config.yaml
n_groups: 8
vocab_size: 4096
norm: "rmsnorm"
Below are experts of layer 2 (counted from 0) of a mixture-of-experts language model. Rows are named down (a neuron's output weights, with its number) and show model dimensions 128-191. Each number is 500 + 40 x the weight over its row's rms, rounded and kept within 0 to 999. Numbers have three digits each.
Before each expert's rows: a language model's description of what the expert responds to. This comes from a sample of Wikipedia text that the model never trained on.

# expert 17
What it handles: First names and name-internal pieces of people, often in sports tables: William, David, R-ay, Ab-el, Mic-hel.
down0:476532504499523510506494451524515485413493428494462460518494511457548577441509467466495502550482547488531512506540565500493414476390415539523456540525487445499542475513489519555551469553505487
down1:501490508461526464528549543431528571490458532504489508448532520558436516510557584410523519474491499513504480458570534519465468487505517473519515479493506476536537502504531482534492465464567472
down2:554494535524534523462476537471523514415507495502508430519447463496511584489487443434514547421537492501553537485503538480571512520476538591488510468496519500479497494431489461526509499514498504
down3:520451563501469505506504556496587509507456507505559485485504465556513531546510494491503455508422476587482515501533511477440549547493475432516513484568576502499453532474465454532483522466478556
down4:501524489525482438492461507558523504531541502551418527522537495404497495445430511469462492488533481523507543505498512509527505524499444562513566519481492493513535550512469572479462510494432545
down5:515467552453508544458547484493468538497497479449510485494528445494464534531514535410517490493424516482419484514514436512522486466545456500507452527521492458539480490530489531493618411435456462
down6:507493517470466542544537504492479491422535520480507494427562498530563499492575456591482468475435454475455524509395475458469445501532463540556498496505489515610557511493508513554510484572514535
down7:449506515506446485549462527499506477487539513463523543488454530487514510549522536474577568584470492507477442565522520477502478469443562514541473478453514508435506463486517507419519537513463564
down8:557503482458512503469550519513512439489424435448497440551460532466503547506545448496537430522471522459532484540480554484485529543485539456558474510503506487503432588444487547517545567536550426
down9:463477489501533519509489499553494525588528497552561464542426435536461493475454523534522527416546577507519524440485530480513476509523450455442454525542420510509543518487489522529478430496514517
down10:459530407518500494467446503468523524541530508519495525493499513500458529538448474418460487417605521533522477582479486530521428563514529531558455504489557465528509478461607545458545466558480518
down11:452511500476565482459551539520515561503487536453519495512521523514479526539494497471453587465463564494522469457510531485520514512536464558574552439502473551520461502434491475503495396535403449
down12:425457546553627496461516491519557498495527452457573471512502481556502476570491516529449489488423540585520546452442401532507514474471470481532526539484527571456531511551511465511495532517515465
down13:519479452444565557529545519496511478535437523501538442564488524520507481562570477497564477531506522474514524517540536458525457490505444479471550499480494468462511549531448479497556505473530489
down14:477542447476486432494586518522517478561508520500444531519556468490473476495519522454531446425537476501456467510436545464531511554502428546476479446509482528489509514479448506467590498509451511
down15:553552490529493489489487493482496514496441460546495510502462473505475506469493550531578417570465505531558451459439489525439503572555454546456561468475520520561504432451540477536503458493489511
down16:490507529490517491505563513534528455423495477519517554461444517502437483586502573489525430524515499550555495519465529438522489589434539385581477536529467564565494594498458494528524560503492488
down17:451539483492571486496524495494556456532421460527514487442475524489532482485485506455544498487530474453491481513471467519547484486436441493420448524556478497518536540514487397482502501416549405
down18:515554483502445474524481458573504486490511511509508540488490521407448459563511518545508507544496567516516459531496536503536501547462511541461548463441474517537550540469498437478507513505481530
down19:556419509483591455513447475507474506562553505484517540465546561451530521503553485426481487446522468505456432488422447518578540489478464483603495565502488439448558510545550490529473528528425529
down20:466532527524512519496585525583542479493510460531437467487523527479483482462421533493530462553458534482548467521515549443490465569522505514580538531410508517507512505500511571530484516463468511
down21:551511467476489480504476569528543488502491467494548486477419531530501543543500469487427498459470487556442550500496506563437554567511455517473461512523425495482497544416562514505495501532559531
down22:507574477516556435477492543563551473475544492482479477524585534548515484566549457443570556481502545488448512502494499496427531498502497493479476526471553530583533537452521487534503477468541413
down23:586466511509473532504506500524534458574506476494494544511526471533541438421467488451509523494475466498530483512465419495484514467491461484507546535566491473421459508497515453505460518455399540
down24:523512512450487632513556533501499522500417488530429386460523466502530502493555456541510464521539521528549468502444545491493507505439429561418540517510531529467494515465430453533561496488456473
down25:492511516530509588483493583503504546461457527517476499513500521459457471520482537512518526404495503508434466550495557459546523573486531487514567499483529503553496458506467446550561472491494491
down26:526496467570541541567527589578543507475491558497506473486502513509463473496539525544543450504472529485483568554493511547491476528508580458579468531531483512527528480535472509548522488422443551
down27:463511509406554468518540545450481517475476462501546571450417520528514532506518558460454513539493519504552526521533495434515495476485483486494533545491550532511451523469529477482445559434505474
down28:577556498522522516423533474511426575489469463533511472514483500531530535451449482469517430468492522499483508490486551515566453519529514435504543485514567453519504484548526571518518508484534516
down29:470520441500498441519491556504455444479483517519398538485524538507469431513487449599533529518506514451583465460559452457475511565484535425501524462475448508543500623491430488540528484554542552
down30:467494566531540526446486504502495483514513494546536525502532658516505538507528561521580520458415491503483511507455461547512492557478458543487521471505534498435588520464457500478494418533487499
down31:433533508369484545525476517541561447529517538502544440499486543430517515458536498515563520427473591500512448489463558490504507517476517491468455473510465529457471522488454445514465463471429539

# expert 6
What it handles: Prepositions and articles joined with the, such as for the, of the, to the, as the, plus table-row pipes.
down0:472471492452510478561443474546547496541478459483441556504473484456502531534516445502502564482490533526454473423470603470509440470481504536562586494483538486483502483465516531540480579516544545
down1:507494504485466507568437527469484508507457524537513516472517425487429525598490461523531449505448506531491487520459542482434512510438448511522507522532598506452507436573484522436547524520471464
down2:443498467540543498538506408470583536507541541462540499485458532471597514429528561517492440499544505542530542480533488472536572484564475521522500469514550541516553516527497537541535452470470490
down3:509477482513509420498508551490485430574457478486443552434488484538478532455544475470530491443447495485476463558461490454522524498495432529470505577446517505482509479503557484530482492477489457
down4:489498511475459477455458445492626478485532474529505462564588497457520552537516582459552489451524490483531501450460512485547465387520456546501506542520503463386551534451508465459554534513488529
down5:550566462446439511532477457583454501476532550427524538478456476532502490462529533456490512454438517473444530500538492465511527515507433521489553409579594525563480497484529557521508471450469560
down6:514503513590430432562521512446501518489492403501490548536451481491491501512494441530489515544483465582548503456512464487489575416536476539515499522500538487474521515514549542586418482489464596
down7:423486423514489539537436545446625442455502493582459517479473539515521456546437448516490489480526508512515582513522435505475447559563510437523461484475601501511522466569563533474537480446583513
down8:426477570517505545451486531499495492578482505543517513515557543517574515433503478515530488488507502511526513521542491438565495561458523513508509478512546514588492544432542516584496482484477521
down9:489504477600529442550503524470504520533509520500488480495503504545434460532507466487462508506501485509565587465474506435501462527554482516493487573473474452463507516428462491536510535535476488
down10:448472517468576499535516561503505474467518477476434525459516517524517462499564418486515549470461522484559444563501571503527513463549577472460551506452506445547477512560487487520506565453547539
down11:481488526546368451490568517456537462476508492487470529493527487426553446417519484450523535537497530509473476519458498486554506526528563526503548461500537456541533466494506485562504435481479515
down12:535538487509558507518504540544495441493509412449609472513523562534510550619454516511504470524545497427501489471454512502545496556555483479482485490517488525475479443557457489505482564497532488
down13:478588461502498458501483488518579463451440486512534517430478477470435560464467397442491483528430450454484492572490515386506450527493457575539568434496525510402542522552535464556443493532537429
down14:570489463513540403516513467506439460523518551474476509568499493503522472495495486513571470543571521479542538454454609459473499544550441499533440505458496546512582601476477479510511458448522493
down15:448537523546532457538520489539510511547550466538506472413481521393524493510537481552452493488429519498492493568421413387561495449502456503520516515531552556507541578427539521588467532501468548
down16:493442483498526457496484483555490523526550394537526484589485499514476499484506524544530480534392437492437506509481482504524546523501430490536487453459522496494492464475539523447530523468486460
down17:570575490483498473487533462528482451536506473489475512496442523504566497575430454411517578538453413465440420469570505542480478497458458554467543515450500482520517528452523522521428550476463481
down18:518453572451471495481516445472496558530536534500505531517429452453458561458488538476503480534452474517468538496505499551538505428551505491458452507508436553462557439522548458534489442495503473
down19:479507501443472510570540520468499480478469567533521529540442503509464503523524518515477527536444520528518521501449528549541513590462489488428460467550560521493447418453496458520447458491525458
down20:466435478488532531450543532500413560569446501467517437525477437515538458460555515512532518447408414521599487555553555459504478521544553501431530474515458508567521495559573521484422482510531470
down21:437562535524488543428496495509563475475490478511409465498500522493512557504499452478427513542497574535466462504458550478567534474500509495451520522542502491434481472441488487465448516461460479
down22:506524530512516498514490468543541541488479524519529457478508450464455504381435545512425491558440490480457480483502515508520509498480462501538563488508537485513493507580488536540518487501478511
down23:400521533459478499471545445511517541540515462517541549418557511488486554487527439454467587516507511499501541477480481513561546501468469536514489515521447566462470527487516542487533472530527515
down24:477569477564395528594448480511544530506513509514559524465534526519511525434508521557461551517440554509477479468552503585469499478555403484511501561439511548536498486457489493514498520501563483
down25:521411480417491459547469477528511506502474482540507537507452442531532504564438411604469437502435547487535500533421502529541516622428547450495576473464504620502509519443506499513531563508481547
down26:511508440427586527484516556440514515468409481535496496517422490534498503558487457461505474509445529448499514485554465498543489500450466508524499492555480507465499542460491527461485503511481458
down27:451495495461432517529511453479469475471495463566524569475489453494552515495562487527533490503474393490527473473505474475453570403554527561474548454608535476586489503538500508504547466484415625
down28:495411406494443482436513515477577527504464473487435486472504527429488542547480448496440452504498428521540510425529467505484531484474492433530555538491539481507529483444527486481545504483444498
down29:501464504544468490476486506559461489443451539488506498487557515468446482444460542514513537512442537471465580567526445563472499471533546521486521523465497609537455515472488500464455520508516453
down30:517550466477514586491527507511488493454448488519549479474457561536466439512502447508516517454406463494482495524443489497536522522570450481476494537574534488538434508478429591421548475533500477
down31:516495461548523514474640512577545506517462544553496549438553512565521545542522504452484536505542546543442541511502502504533495506478468455493528456477513484492456446537487506592480476450512454

# expert 4
What it handles: Wiki heading equals signs around section titles like ==Awards==, and first word-pieces starting a paragraph or line, such as The, St, F.
down0:542485521560588494500464485495487514506492465500516535493439519511493472524438602431530515474468550517570480447447463504448468559530506572528523470584478502497501458478454488527491540456486441
down1:499525459509467416532456489546507488528495529542546499543479605408507464556497507489489563508556496490500475572465468525506477484466442507449468546530556483481510464576530510511506487483485513
down2:540526557544539514480461457525511507516512467527480392507465420472454501501521435436527476447554577512501559555504580445451565547480554470538447534515487579577474582488445558512484474491538500
down3:462544471530502479505507523545466536465543551489459442468501521469416531470462497482493412489491467546489521539456500527409534561454552495518528505557574516515535527509517541528481429493487579
down4:485511459481524448463562452595497498546572514505524453518517512541470512517518463442553412523430444522475467496481541425453500618458536490519477493492474404443576535468479526540539515456521473
down5:491522450480532497594520455533549499497531523467482464570455455465444508457485560514532491506486496568562459508504479478504478510557447471562561467595475475500510498615468592426421499467433525
down6:480474433446524552533428517465518557444509492560474580498606514531559494575495532504567524521411459507587620522466565516478534424449462534447502430590493509372529478558571515416445503477525513
down7:416482557517478463489479510538516531512501491477527460520460486562551546512553535568533457558541578468521503576493526485466496474512526501507463537448512457525546483586550489496445435478543459
down8:506518486488471505512479553499527475448412457462538575513496551499519436563538600482500462509475451586570437573465449498438542505512546494484492599446423447506533541551516504515518572489491465
down9:480524436565498495554492466501489486515545501526528495504477543500493505571487511546489463501413502566478499531495473517536487497509404489459521446505476482475536530503500532489514441490505405
down10:514496545446488465525496469539496515489520421461442506532479499494474512491467532485546514510490489461436544496526592467496456489487459456497459534458499450532518541496457479580547518510462500
down11:429498511509512515492445455520479421450566452452461516538455513502432462521516485466505557528461482518499503487453495535532491462536449477547465497526429458509553488482530484518523481484506476
down12:530565555516521550547500477501437544485502467528531499514497521485531533512474463520518504473503497560485414585505665524526532503506538563471506471476523526529443529494495506541544453491525507
down13:507428506517479536533501453514463508537436478499460490531448488506466526533472457471500488439448531467561533433443521466543485633525471477494465577562506526518445552471491522480512496539441520
down14:544521500434465416463473507557534522499491581490494611476500557531539591508489480463515591521493489519581482496526512544529498485518449500523468554556486560489501520541530462519533462513533517
down15:608429487529534522500541553544464500433538507458497492502490498570477476547540572491537407455473454465518477459499517533542520520475493517453512502533473515484448443439550484458531483508414498
down16:495501454502508562458494503536584435578514516509517518397488398481518531466483518477483566497491499533514465458472486474472562538469463515502523558530533478542472444475500509522467447463453517
down17:472570526488500481471517549524546489504475480536468467417489542477447432477444453453508515424425492529543493563449514463530538596455464467499479528532503537547551524405481531521501482450494527
down18:439553503516446526422485401448477547551476488521521529525502476524457493536508541535516473482490471516501546455546515516515537552487450499500458497443512452529523533467411463508497424457594544
down19:457516487560404480459527493542541527462489522548492535564504518514510518474459547484501517564449518492487476511544483551517439529437492539463485432476526571439591509494506470479547461476486470
down20:534494532487554507532530575462586474571490491500533500501546509460517529534423482490498501534450593513477386477518477506443563500400545525569554504447559575514501586469431503490516547549414557
down21:497562474525513482536510514520515537503514493490486483508532572504413527472526512452446469508514479529461469537471501570585481558511557515558529586509554541440474523453458500568470429511453532
down22:471517534462491542497485419468536565486490528520454503529598534503486572474537511515507490495533462541507516539486495442499534483513488498527447554489476468560534525489570482494551491567504562
down23:503509473511464513618504507470493538507511540498473487506496492494539457455528583530472484500486511552492466488490532541471548498538529506511550520485460477481488490522557460536517586447537525
down24:475524569566475467443506577513497509427529475495477528438477518475459516543468541544397525534506543463508494485527570487530501562569518483433469493476505507463504512490562522543497470472492489
down25:433534535480543501532502483482482509532496491528525539499477467385459477593519416460540470533471503501517462521484472478462541485542488454497505548541430582521465561419588515517504557544509431
down26:478468532462513423540460467486532557461453514485472487493505502507505559512505557514499541522412479488449484421474529463502508531456485587505570547453530468482488471510503537487497532545461535
down27:498473453480490491573436536536494470503518548491488424519403469560571551420532472440494457545465519549497486471452517493530540561510537468486529523487480522470483537571556481475518414520531582
down28:489484527454524478451566528524571478479493431466527485429478568489490515518482376454507439560409585505493497582435467452508542438493473521548526525497459501504527478459448578474536459510495399
down29:485516559570517534582493542481468568464531455513458505519542506443517468545530442566499436455449524482557528496503530480490497555501445536427512484505482544559507509513490503554431525453494538
down30:524530475489424509532505568513461478505546526515501502496454509553498499535506533543538450504482611421551565470509439561515488455552393535524505488501525543433507509476491557517527503462515489
down31:446474497546450506556399499516433465487502494497569538519504533467581528557504497495505505480454505482500490440442535521490433521519537490551538516545497484509538515522548573485441565519514474